From a checkpoint of a small mixture-of-experts model trained on Wikipedia.
Experts: 24 experts in each of 9 layers, a softmax router.
Below are experts of layer 4 (counted from 0) of a mixture-of-experts language model. Rows are named router (the router's row for the expert), gate (a neuron's input weights, with its number), up (a neuron's input weights, with its number), down (a neuron's output weights, with its number) and show model dimensions 0-127. Each number is 200 + 40 x the weight over its row's rms, rounded and kept within 0 to 999.
After each expert's rows: "comes after" lists some tokens at least twice as common just before its tokens as in all text. This comes from a sample of Wikipedia text that the model never trained on. Tokens count by the router's weight.

# expert 19
router,198,239,165,221,221,194,245,190,85,229,218,279,156,159,211,201,191,222,197,172,211,239,218,196,173,223,105,159,158,204,257,204,175,139,138,275,166,220,224,208,252,191,149,223,295,177,256,194,227,171,210,205,179,201,132,141,261,227,129,196,235,228,216,139,141,137,194,213,215,146,121,225,201,130,234,231,183,198,192,267,166,246,193,178,134,125,167,217,213,224,151,227,199,243,256,175,186,188,174,270,177,184,259,134,212,173,206,143,183,181,231,267,165,155,214,207,201,186,225,212,190,132,214,201,156,233,247,182
gate11,259,267,163,258,264,206,169,260,210,248,163,184,148,229,254,251,184,171,192,207,195,232,141,270,134,239,163,262,189,161,224,262,220,188,267,217,179,177,269,135,186,133,184,227,183,163,277,204,211,164,240,220,242,210,152,260,175,175,108,187,257,157,208,152,213,187,256,218,215,170,151,195,232,138,200,227,195,238,263,166,252,206,213,217,159,231,213,204,286,179,198,229,205,250,195,110,257,171,183,207,181,103,212,204,202,241,203,222,215,170,197,159,182,151,148,219,248,162,177,166,220,164,175,265,185,173,245,217
up11,257,226,233,265,165,189,164,175,257,184,160,255,139,168,221,153,217,236,113,199,205,289,171,222,193,251,185,230,173,206,225,262,213,165,292,230,156,253,220,178,225,170,239,232,268,202,219,213,188,143,137,243,223,265,86,203,200,123,171,205,206,182,255,127,193,179,252,130,191,165,197,237,250,206,267,227,217,127,198,187,216,190,188,205,204,192,196,230,228,186,211,201,247,169,165,185,239,207,155,284,206,162,178,182,258,258,237,91,216,195,173,210,189,232,167,183,160,223,221,185,189,183,207,155,153,156,243,235
down11,233,133,222,217,185,237,226,230,210,226,191,159,226,183,211,214,167,218,111,209,207,257,208,198,202,223,226,189,174,276,176,209,245,230,260,206,214,179,185,171,277,174,256,124,192,163,229,225,221,163,147,218,189,135,212,239,129,151,213,239,192,255,183,206,207,251,203,129,216,202,190,156,240,151,294,245,243,134,184,172,207,304,252,201,233,151,196,151,181,194,238,234,79,295,183,168,171,223,183,151,230,243,213,199,220,270,182,213,158,238,231,137,264,234,250,225,235,195,247,224,203,234,168,187,246,196,253,190
comes after: "|", "\n", ".", ")", "==", "\n\n"

# expert 1
router,207,196,185,243,228,192,205,190,121,151,170,211,195,219,292,288,227,193,190,244,205,205,204,226,215,166,192,190,185,164,200,165,137,164,208,216,155,257,247,286,222,196,218,296,190,222,207,261,268,268,255,217,211,168,183,184,220,209,196,127,228,205,243,189,197,180,254,226,143,208,157,255,194,145,142,236,121,256,134,248,191,228,177,186,177,187,154,262,197,126,152,147,271,234,237,184,225,206,170,221,225,218,197,169,225,204,218,180,248,177,243,177,166,200,162,129,140,153,266,220,159,116,216,154,182,167,279,192
gate2,185,201,192,268,232,226,203,212,203,156,193,136,222,220,180,189,203,147,179,159,169,140,182,174,212,148,208,131,181,189,264,243,257,214,216,215,188,136,162,164,191,150,185,202,199,237,154,159,159,189,201,255,258,288,215,201,271,188,192,275,185,227,232,221,273,267,172,142,186,143,218,180,229,233,208,209,255,260,203,205,148,205,125,181,199,183,149,198,181,141,173,250,155,183,137,157,189,215,227,76,177,256,95,240,146,197,165,253,158,202,169,242,220,225,138,224,236,238,203,189,182,159,171,194,220,265,179,138
up2,138,264,274,190,121,210,250,224,175,191,169,270,195,134,134,185,187,237,152,202,246,159,206,216,233,230,185,135,222,246,190,186,206,246,228,183,211,238,139,210,209,240,164,151,226,196,197,193,198,128,179,173,195,108,167,228,177,163,201,213,205,133,137,190,148,147,159,176,141,165,164,219,191,136,209,250,160,189,259,181,228,222,245,217,273,218,193,248,182,256,276,217,202,184,210,131,166,142,231,223,229,170,271,194,242,231,141,207,226,263,167,176,209,170,301,244,189,175,225,173,205,246,183,207,134,183,222,277
down2,243,207,124,219,235,151,227,243,216,184,252,253,163,189,199,131,224,154,187,229,205,186,202,191,147,232,162,237,125,194,132,166,210,144,253,195,231,213,207,155,234,152,212,242,194,269,132,232,218,263,243,132,194,252,177,230,192,189,261,190,151,274,198,241,165,178,202,264,212,129,197,272,114,111,221,176,255,186,196,170,171,185,250,163,211,174,230,226,201,197,181,170,165,126,255,208,199,224,196,210,245,173,194,168,131,163,233,189,240,167,220,257,290,211,113,196,184,186,181,172,200,129,197,164,149,242,166,196
comes after: "to ", "and ", ", ", "was ", ". ", "a "

# expert 13
router,128,191,210,214,188,136,157,175,184,234,267,220,152,174,160,223,215,197,209,167,248,188,205,270,183,171,166,144,111,204,271,144,173,230,223,177,187,279,239,243,164,213,153,188,178,218,178,219,226,207,270,261,227,217,135,197,242,256,186,172,231,186,209,253,179,182,259,221,215,162,165,264,150,147,186,261,210,265,132,246,228,222,199,146,194,177,138,218,120,182,158,149,217,163,246,214,221,211,175,225,228,209,262,207,207,100,289,175,177,153,254,217,164,184,228,148,229,235,207,241,149,265,200,172,175,194,263,184
gate2,188,269,229,200,244,223,162,225,234,182,200,165,155,190,146,207,235,108,204,125,154,195,252,223,179,185,214,167,113,170,201,285,169,241,247,247,168,213,212,232,213,225,161,165,86,219,174,239,207,224,203,203,180,211,181,169,136,175,274,217,184,246,239,182,238,227,253,242,185,252,165,198,225,177,246,143,232,172,275,221,207,207,214,210,166,188,150,200,150,191,234,261,208,191,189,124,194,199,162,125,338,250,89,248,207,225,198,208,205,145,228,226,193,202,174,199,210,207,166,172,196,208,191,179,215,281,169,190
up2,66,223,218,291,140,185,195,198,168,213,159,289,206,236,181,225,149,254,164,255,194,152,170,202,274,199,253,240,228,172,233,282,223,219,189,211,197,172,121,154,219,179,224,211,226,220,285,166,158,143,183,215,170,161,115,225,200,180,233,157,171,118,148,188,263,148,185,183,166,238,164,234,160,176,150,202,200,197,255,224,147,178,223,213,196,185,202,221,146,237,159,124,184,257,187,203,166,161,215,192,188,183,271,183,195,271,154,270,227,262,181,203,215,205,192,200,222,195,178,209,258,183,188,193,202,148,165,240
down2,163,133,122,191,261,143,213,214,241,246,193,166,154,188,205,239,175,247,196,250,157,232,152,249,185,227,216,172,163,176,259,105,160,210,240,161,298,170,244,156,150,167,202,206,205,231,193,284,181,182,191,114,208,228,159,175,114,227,240,201,139,184,247,214,177,224,214,168,255,191,256,257,158,258,179,150,206,198,155,212,178,170,199,132,186,163,211,241,166,208,208,138,188,155,218,222,230,268,184,196,231,158,142,194,200,156,218,202,209,193,167,230,184,210,158,178,252,212,118,155,198,170,260,204,204,199,315,229
comes after: " ", "| ", "0 ", "1 ", "2 ", ") "

# expert 21
router,135,203,226,224,188,114,224,233,168,240,253,231,184,146,190,194,165,203,198,156,260,224,258,223,188,168,172,185,150,158,309,169,192,187,209,263,201,242,222,199,195,158,111,190,184,146,193,212,256,176,253,215,190,214,195,188,298,271,138,138,247,198,223,205,168,180,243,254,224,181,149,248,141,177,217,174,187,231,223,236,208,215,153,172,184,159,190,239,147,214,169,208,199,210,248,184,203,172,175,290,197,217,248,188,191,169,227,191,160,187,293,229,118,128,260,133,196,267,164,255,146,188,216,148,176,197,200,141
gate11,313,262,237,237,215,180,185,210,226,184,178,211,281,204,203,184,229,169,193,246,241,253,184,178,150,179,214,244,228,235,157,218,246,161,274,225,191,204,203,197,244,176,187,230,98,198,309,224,170,203,208,215,186,235,198,186,194,224,153,133,185,164,242,118,221,184,249,151,259,196,177,159,256,211,168,207,211,163,193,194,270,164,141,205,161,232,189,253,254,201,215,223,168,227,96,130,228,133,141,224,225,186,267,184,254,185,126,161,213,176,175,163,219,261,216,175,207,211,165,228,184,122,203,204,147,166,248,178
up11,230,169,185,174,169,229,216,185,249,189,156,154,123,177,226,141,165,136,191,244,238,260,173,253,182,169,233,209,147,212,213,275,184,173,223,247,201,232,286,157,225,199,202,247,158,164,192,162,219,181,101,257,267,212,184,171,192,173,150,197,236,231,249,125,216,166,256,170,238,172,167,225,290,179,211,209,202,183,193,173,249,173,217,202,187,186,231,246,179,189,270,223,203,164,283,179,153,121,106,178,270,202,206,119,209,209,152,199,209,166,188,177,205,232,206,198,228,210,178,233,252,182,267,179,229,95,183,146
down11,230,163,239,253,220,209,263,184,236,192,208,207,178,206,265,187,168,219,155,231,287,272,192,196,186,173,179,162,182,159,193,213,216,241,189,210,230,243,205,117,231,223,257,201,171,153,259,170,195,228,201,203,157,147,211,211,106,182,159,255,221,234,195,169,187,171,193,214,134,145,196,218,272,164,226,121,202,105,156,85,186,223,210,241,226,158,222,199,227,189,211,209,114,232,188,124,196,145,228,196,225,205,263,226,236,236,211,123,196,270,195,249,278,230,214,212,190,292,139,250,184,227,152,195,183,211,209,214
comes after: "\n", " ", ") ", "0 ", "1 ", "2 "

# expert 20
router,169,186,160,248,253,92,249,166,202,251,250,197,143,186,195,203,173,163,236,146,191,127,202,215,206,126,152,190,200,120,222,168,169,208,206,236,193,174,212,230,166,220,191,207,245,191,229,199,190,236,208,278,285,235,159,208,238,187,182,169,196,224,157,157,226,122,189,266,173,176,213,210,206,156,157,196,208,263,130,199,200,270,157,152,264,189,194,203,174,106,241,147,267,224,253,235,207,234,210,199,240,198,197,102,229,148,170,205,165,196,219,179,136,139,186,196,206,216,238,207,130,212,273,197,225,266,253,251
gate11,271,226,169,197,222,215,147,268,192,211,121,259,212,167,240,220,183,168,178,288,197,280,154,162,222,246,168,165,191,188,176,312,239,264,275,237,197,171,217,116,201,177,132,188,186,221,285,188,198,281,210,193,229,210,207,227,148,174,231,212,228,258,277,187,212,243,243,266,248,185,137,248,187,152,211,186,219,153,231,135,222,220,196,187,207,141,230,235,220,186,214,240,127,184,183,197,199,169,251,205,245,287,220,165,263,235,179,243,219,201,189,202,220,215,182,267,170,171,222,187,159,181,172,197,198,170,150,152
up11,208,259,182,168,138,227,196,228,179,187,240,272,163,183,250,133,94,130,190,211,259,213,210,201,140,217,159,183,167,277,172,237,204,233,168,166,157,226,248,189,215,197,183,204,174,141,248,166,210,180,226,158,273,223,212,213,139,208,192,136,217,244,195,113,194,122,298,222,202,211,156,237,177,215,199,179,209,197,262,105,213,222,209,145,197,190,225,211,172,191,227,234,191,180,215,204,152,207,214,219,201,211,193,127,279,233,197,191,298,217,204,242,263,232,187,202,219,243,202,260,264,190,133,118,197,136,195,184
down11,239,251,212,172,187,193,158,139,234,228,220,252,208,213,210,242,146,180,104,105,266,184,163,195,247,190,180,125,175,214,277,229,231,232,166,164,230,191,205,113,210,194,173,139,229,265,220,203,204,218,154,186,158,141,198,178,199,154,190,252,243,262,201,142,149,209,203,195,171,207,215,194,203,182,196,237,207,133,214,122,247,205,183,259,221,137,232,174,212,207,235,273,145,221,220,178,196,182,184,102,249,147,274,207,237,228,123,205,203,245,149,244,275,225,210,157,269,228,192,251,201,239,201,177,188,252,208,171
comes after: "the ", "of ", "in ", "at ", "to ", "201"

# expert 15
router,176,144,154,208,208,170,231,176,177,218,252,206,157,229,219,221,136,161,280,135,251,157,218,191,146,100,119,214,135,139,249,151,197,157,221,194,189,201,252,210,203,163,125,194,245,196,219,207,203,248,224,228,282,234,188,190,219,241,127,190,227,225,231,178,233,198,221,252,189,199,188,213,204,177,209,216,158,208,179,187,239,243,161,199,209,184,210,200,140,123,196,207,243,132,259,207,257,252,232,182,206,171,178,124,233,108,223,125,157,192,178,271,214,204,174,145,182,211,244,200,103,239,248,198,145,275,204,204
gate6,161,134,211,148,118,200,227,149,221,191,206,255,273,139,291,211,167,210,229,234,160,215,246,191,140,224,180,193,209,271,275,213,223,172,194,169,197,147,175,217,226,137,197,194,188,287,216,159,173,230,196,136,165,192,150,194,215,213,162,183,202,187,222,172,156,307,171,222,224,189,214,223,211,196,187,200,149,231,178,213,237,194,180,95,195,244,136,237,126,197,166,154,212,198,280,229,204,232,270,184,203,242,135,213,197,161,174,142,180,155,184,225,279,177,212,216,194,208,245,228,213,230,234,131,113,206,218,127
up6,205,193,194,249,266,139,161,249,214,139,151,185,253,208,179,127,205,120,182,230,255,248,189,183,176,243,192,179,234,204,209,284,158,230,212,176,240,206,266,74,166,173,132,258,219,217,226,169,176,215,256,221,230,181,171,246,211,224,278,241,192,212,141,188,202,147,144,201,255,218,234,176,180,145,215,221,155,220,230,206,186,165,199,235,254,247,224,170,176,222,207,205,291,197,140,219,191,211,154,162,269,224,184,206,211,175,261,235,197,274,175,233,162,170,152,269,145,199,174,175,249,165,177,189,177,114,175,249
down6,186,252,251,238,169,213,157,239,153,176,177,168,263,192,279,208,231,190,178,129,181,158,284,229,236,272,192,249,175,182,165,116,177,224,210,210,132,186,231,127,242,221,213,155,222,146,162,186,217,216,181,177,192,223,242,197,240,169,88,284,175,209,187,176,183,162,200,265,115,162,198,243,232,172,150,180,135,218,191,170,236,214,192,243,244,191,210,226,228,267,239,219,139,176,171,215,250,178,180,233,221,179,202,212,223,295,189,225,286,232,164,190,217,200,279,173,214,240,143,206,267,241,241,257,216,205,212,191
comes after: "of ", "in ", "the ", "on ", "to ", "for "

# expert 4
router,180,169,171,236,228,169,199,146,145,113,201,242,136,230,261,246,186,187,228,241,244,141,191,223,175,206,228,234,180,144,228,150,204,217,205,272,133,297,278,210,171,242,200,249,161,236,273,233,254,228,220,178,234,231,200,181,182,244,198,167,280,199,193,176,232,210,289,223,201,161,169,235,165,149,164,264,195,225,167,200,179,245,181,234,211,101,190,230,213,174,154,177,227,184,248,198,262,230,239,185,204,194,221,207,260,143,250,200,220,234,136,179,173,190,97,202,162,160,221,287,185,166,262,231,196,208,203,178
gate2,220,216,238,228,175,257,197,220,208,250,177,274,228,182,234,241,224,192,118,168,202,156,227,231,156,189,225,138,164,148,212,264,249,249,218,258,217,179,216,180,224,194,201,176,139,215,159,184,184,228,188,142,208,219,188,141,227,134,215,321,233,234,217,180,192,212,210,182,200,204,188,165,111,224,310,171,151,142,191,80,258,180,240,158,210,258,199,269,193,205,173,229,218,148,163,194,222,210,194,221,186,271,205,228,153,178,129,170,210,145,202,190,211,150,238,258,112,230,211,165,178,213,210,204,224,257,141,207
up2,201,245,171,219,157,170,267,156,168,214,165,227,208,234,181,214,223,175,129,203,202,182,217,84,243,169,179,181,201,285,204,183,216,247,169,209,188,211,186,187,283,207,156,177,214,185,189,256,242,161,214,188,196,68,194,188,178,210,146,159,210,201,208,140,141,254,168,164,181,257,174,234,247,192,214,160,190,121,213,288,176,205,193,249,252,203,201,214,179,200,174,179,137,300,230,196,194,155,238,223,139,270,234,222,204,218,157,193,157,247,198,168,245,182,246,137,217,215,238,179,241,137,190,132,141,131,250,215
down2,175,140,148,213,310,223,186,222,181,204,212,174,126,201,200,153,149,190,205,211,194,168,232,219,148,154,188,233,206,205,249,139,193,190,249,160,216,214,260,224,172,203,224,191,232,221,179,227,149,209,258,193,184,262,155,189,138,222,240,293,225,237,164,237,208,161,214,250,213,192,197,227,184,232,223,204,266,183,167,73,183,199,214,264,130,254,209,195,202,226,238,211,226,172,152,183,212,284,234,120,246,154,182,170,130,180,234,256,244,185,180,169,166,231,110,208,222,191,154,253,188,186,283,261,142,242,172,205
comes after: ", ", ". ", "ed ", "he ", "that ", "He "

# expert 23
router,130,160,223,202,195,149,229,168,153,139,218,195,156,154,167,205,194,212,250,198,215,215,216,227,205,205,165,192,193,204,226,184,144,235,183,228,196,219,261,322,181,279,192,185,234,182,207,222,216,252,250,295,193,267,137,183,280,253,196,184,202,287,251,187,237,159,261,217,187,161,208,247,163,179,115,285,156,232,156,225,220,225,154,174,201,244,128,221,151,145,162,184,253,185,263,202,262,189,188,211,241,206,256,181,197,164,210,235,150,193,213,299,157,172,181,125,210,159,191,191,180,170,229,196,222,238,238,207
gate6,148,135,271,216,71,150,144,197,231,209,174,208,236,204,214,243,187,143,216,264,114,174,224,131,242,218,175,279,149,235,239,204,246,197,181,208,224,226,205,249,255,197,243,177,185,217,199,174,170,197,249,157,280,261,146,157,208,167,189,170,210,205,210,185,207,200,126,191,136,238,209,237,249,218,220,273,155,234,203,154,190,231,182,162,214,270,128,256,157,178,126,175,201,244,166,204,214,229,148,242,152,157,213,216,155,183,179,207,129,191,196,234,222,188,210,190,159,220,233,235,279,262,208,227,234,234,249,201
up6,206,121,194,217,296,198,202,159,240,187,152,188,198,132,178,174,203,233,148,159,250,243,196,182,89,278,233,237,172,202,191,238,219,189,277,200,231,139,206,225,212,187,145,179,134,175,189,193,254,188,198,202,150,119,212,247,177,178,298,165,230,226,214,214,177,193,183,293,268,212,211,232,149,151,160,236,132,192,148,225,246,171,149,238,223,217,258,186,169,188,253,187,276,215,203,246,213,266,217,242,289,197,193,194,213,214,247,154,194,181,144,212,163,176,212,236,217,153,196,152,261,213,217,180,189,244,232,236
down6,177,251,271,172,146,261,249,213,240,139,217,142,283,184,195,210,276,203,177,220,147,160,221,183,172,180,226,233,256,239,175,248,195,239,237,276,195,186,197,136,244,176,222,194,198,191,124,214,202,174,210,169,143,255,239,208,157,230,157,265,256,149,168,209,214,199,195,295,125,217,192,188,145,218,239,204,206,217,208,144,204,188,141,232,209,232,219,221,203,225,265,126,228,214,100,197,242,140,186,269,145,242,235,186,221,240,169,188,238,193,159,185,257,233,233,197,184,184,151,286,238,174,256,214,215,181,216,264
comes after: "| ", "(", "–", ",", "201", "; "

# expert 5
router,172,167,186,203,223,187,201,87,205,165,182,234,175,281,235,201,191,89,273,147,254,174,250,200,218,224,174,184,196,163,196,153,162,188,140,172,218,194,224,276,225,187,180,222,135,177,192,188,247,246,204,232,271,240,182,202,225,205,210,211,203,207,251,136,217,175,227,211,200,144,151,181,208,167,156,257,159,254,176,223,195,228,169,227,168,226,174,223,142,134,217,153,265,224,209,249,224,231,174,246,228,143,251,181,221,222,239,161,167,126,215,205,122,193,204,203,136,155,285,171,150,119,243,148,137,228,203,259
gate2,161,226,226,243,193,278,239,152,226,225,230,171,190,274,182,180,236,123,120,186,143,209,258,126,118,208,169,145,154,153,258,158,306,208,204,197,177,121,240,248,216,228,161,200,204,182,158,245,214,263,209,181,170,196,135,170,237,206,216,252,195,163,223,187,209,233,283,162,177,228,163,229,231,220,204,246,189,159,186,145,170,171,184,244,203,197,165,238,138,224,239,265,183,182,156,205,176,204,194,142,224,248,148,271,222,195,203,185,207,134,134,219,213,177,189,217,197,130,148,157,161,191,188,220,211,302,200,179
up2,167,196,228,208,188,161,178,102,190,182,163,223,242,163,166,295,152,236,166,251,176,187,140,186,192,213,198,183,201,233,265,254,172,234,169,233,169,148,162,180,228,179,210,217,180,206,293,206,193,198,233,164,185,218,215,210,231,165,195,164,246,203,169,239,157,195,219,256,211,239,196,226,229,202,165,164,211,164,234,256,128,262,329,257,181,205,205,214,190,171,157,205,216,283,144,169,122,154,208,233,216,225,271,154,243,218,99,178,156,289,230,178,194,198,231,183,264,100,157,211,223,198,179,181,210,179,166,228
down2,182,141,137,166,216,221,168,184,207,181,198,188,186,197,248,297,218,183,191,241,195,146,210,128,189,168,194,210,232,182,229,215,309,170,172,151,206,149,201,188,178,242,250,226,182,175,190,280,184,247,212,104,115,215,279,225,208,208,264,180,209,226,239,147,193,142,215,218,274,126,172,233,197,130,215,199,146,226,209,216,203,214,203,219,193,151,186,171,269,202,171,178,161,172,244,202,251,301,203,204,237,267,161,164,126,119,263,172,169,188,142,217,188,209,159,229,212,167,192,136,189,168,184,214,162,247,204,255
comes after: "the ", "a ", "and ", "an ", "his ", "The "

# expert 3
router,166,180,169,213,236,197,206,188,156,238,252,211,100,150,191,231,204,168,282,169,205,166,202,229,172,236,191,178,217,162,217,207,103,142,121,177,145,183,233,220,268,167,164,271,266,190,178,191,204,230,203,278,185,240,192,140,247,192,196,195,204,173,209,192,251,220,176,249,196,201,172,233,162,137,241,161,160,220,197,318,144,172,210,175,145,220,173,255,200,216,185,182,193,175,218,179,204,265,185,305,247,153,214,170,227,180,194,187,228,199,186,269,134,132,219,125,230,215,208,290,217,169,204,126,162,216,231,209
gate6,222,154,208,219,189,212,167,245,214,204,157,189,249,191,255,210,185,183,216,166,153,244,216,214,206,208,238,210,236,204,205,165,245,229,216,225,254,105,259,214,250,175,166,279,247,233,189,155,215,223,205,139,262,201,192,143,218,173,174,213,242,169,200,210,229,268,170,196,175,302,189,203,216,223,211,186,145,263,215,236,256,223,161,113,263,291,163,236,121,218,147,227,247,185,222,194,160,270,113,219,131,163,213,185,252,190,185,220,156,232,250,230,187,227,226,165,107,168,198,164,186,149,151,170,172,210,293,207
up6,197,237,216,212,210,190,169,160,212,138,178,170,225,187,152,220,299,211,191,198,284,270,147,251,145,186,226,215,183,172,219,236,152,137,235,178,192,175,194,187,158,181,168,151,152,177,171,220,171,231,213,205,219,183,231,159,174,220,224,225,179,196,177,162,166,159,263,292,264,226,219,244,199,149,234,216,173,196,194,196,234,201,191,241,229,214,241,164,271,184,257,91,305,210,183,222,90,186,218,233,304,212,116,179,209,251,221,153,180,221,132,234,173,153,211,152,199,197,216,224,264,187,170,229,160,254,157,199
down6,156,268,197,168,192,218,166,239,258,147,220,168,260,157,246,223,212,163,256,212,140,210,191,234,205,253,262,225,161,224,166,175,207,215,209,264,193,276,180,202,279,130,179,218,186,201,150,229,179,200,211,126,225,231,205,219,112,198,99,219,197,175,177,155,150,185,270,217,111,223,288,216,176,224,250,155,215,173,177,176,169,231,175,195,225,252,210,174,190,169,225,148,193,196,186,155,244,134,234,210,158,190,267,170,132,309,182,156,256,225,213,175,168,190,237,161,190,145,182,208,160,222,238,211,187,221,259,146
comes after: "- ", "\n\n", " ", "==", "°", ": "

# expert 18
router,184,195,237,222,210,154,206,210,127,222,224,271,202,207,249,281,145,201,250,165,218,277,283,239,258,177,208,214,152,179,196,159,165,166,161,206,172,262,219,232,170,159,154,177,235,227,242,190,262,270,218,251,230,265,171,167,245,182,175,220,199,251,272,169,210,176,256,239,114,186,221,278,158,138,171,216,198,249,231,162,209,211,188,193,171,160,183,215,178,166,157,223,184,121,260,258,299,200,263,159,190,196,226,219,227,164,191,194,193,152,240,272,226,192,155,152,159,231,198,238,164,200,246,178,142,223,260,199
gate6,230,158,252,241,224,178,224,133,136,289,166,185,266,185,297,239,184,193,227,213,146,213,216,195,200,188,263,198,226,189,161,177,212,197,224,124,215,138,154,171,343,243,174,170,233,216,202,183,228,164,144,214,222,239,147,212,215,235,215,161,247,182,159,172,169,216,192,284,237,208,132,182,212,156,163,199,180,207,152,199,138,200,199,169,168,242,120,216,139,196,155,200,204,172,253,161,192,160,118,187,199,177,240,184,196,222,143,245,164,230,143,215,209,209,215,193,182,191,211,139,196,184,104,238,128,252,163,216
up6,212,235,153,194,200,255,157,107,166,172,170,177,205,212,163,180,192,173,171,203,134,220,159,244,182,204,203,248,177,239,198,258,203,139,284,206,219,259,200,156,189,239,196,220,218,196,201,213,173,184,198,190,198,188,216,200,188,151,228,260,217,278,169,186,144,186,263,195,243,173,190,242,187,110,217,194,240,166,233,173,183,210,176,246,191,202,231,160,208,181,250,198,245,263,190,224,166,197,164,203,275,227,176,144,202,216,231,188,107,228,210,225,264,132,118,171,209,176,241,238,253,171,194,84,303,249,153,311
down6,173,165,239,218,179,159,202,187,177,133,240,200,241,200,262,165,263,215,191,242,252,159,267,226,194,201,241,249,233,308,205,110,198,201,204,210,170,246,176,273,206,188,257,180,153,187,215,198,221,163,191,122,174,208,229,204,259,230,105,152,230,118,149,245,211,223,246,238,151,210,260,157,206,198,211,251,216,177,242,145,226,209,195,278,214,221,194,215,215,194,207,184,156,219,142,230,283,223,210,193,261,218,204,130,191,283,181,178,261,210,154,216,221,201,270,265,266,184,174,199,234,216,235,196,254,224,216,131
comes after: "| ", "'", ". ", "with ", "is ", "as "

# expert 6
router,184,144,203,214,232,170,230,205,204,187,218,227,180,257,240,233,160,174,285,158,185,174,202,224,211,149,102,174,206,183,251,225,125,184,138,168,126,244,235,228,199,146,135,222,261,188,201,267,221,253,205,235,209,225,223,167,227,185,205,142,177,225,188,220,321,206,215,255,202,146,178,249,214,180,200,223,121,208,142,248,212,241,223,110,140,205,205,228,166,187,243,181,272,171,195,188,258,178,162,253,313,184,244,169,167,183,199,173,205,121,195,230,204,207,193,203,185,216,194,199,181,141,212,134,128,221,234,240
gate2,124,210,192,230,215,260,177,204,215,184,263,153,244,169,133,200,191,186,126,163,228,182,200,190,106,172,206,127,173,155,245,232,219,174,217,213,113,130,223,199,208,158,164,257,229,202,200,253,141,254,169,256,205,171,219,243,161,203,222,313,246,241,191,203,251,151,247,228,191,239,242,115,279,237,143,197,216,222,179,132,189,212,170,203,200,182,189,181,188,188,178,232,139,181,184,198,164,207,157,172,210,177,181,222,136,195,230,228,234,203,168,251,210,268,121,190,254,239,281,198,159,143,202,179,271,235,182,186
up2,176,143,223,249,195,165,232,173,177,215,170,236,218,238,190,196,225,208,186,203,187,159,109,139,261,228,270,172,193,184,219,179,167,188,190,173,161,159,199,171,199,202,221,199,261,199,253,231,251,248,192,168,272,133,174,222,301,189,169,136,261,149,175,248,196,241,140,184,221,130,166,185,240,179,228,172,184,207,261,175,176,237,247,217,202,249,163,206,188,208,249,143,238,258,201,249,174,104,307,242,171,236,201,170,188,273,117,258,189,264,226,172,219,216,290,203,179,220,216,205,253,153,167,146,224,201,209,221
down2,273,249,200,211,222,265,205,195,212,182,208,134,164,244,201,211,104,212,165,184,198,133,166,196,176,180,223,220,141,173,310,222,281,199,203,193,179,145,233,194,139,191,210,206,243,198,210,266,194,245,233,110,212,217,195,234,195,211,257,236,154,222,290,181,184,194,195,227,296,132,169,295,170,173,230,180,248,146,236,170,117,187,175,159,226,188,244,248,159,177,234,170,189,186,187,204,208,240,151,118,257,228,155,180,203,144,257,183,200,153,115,197,223,189,214,203,180,159,214,179,200,237,159,198,168,173,242,225
comes after: "the ", "a ", "- ", "The ", "-", "("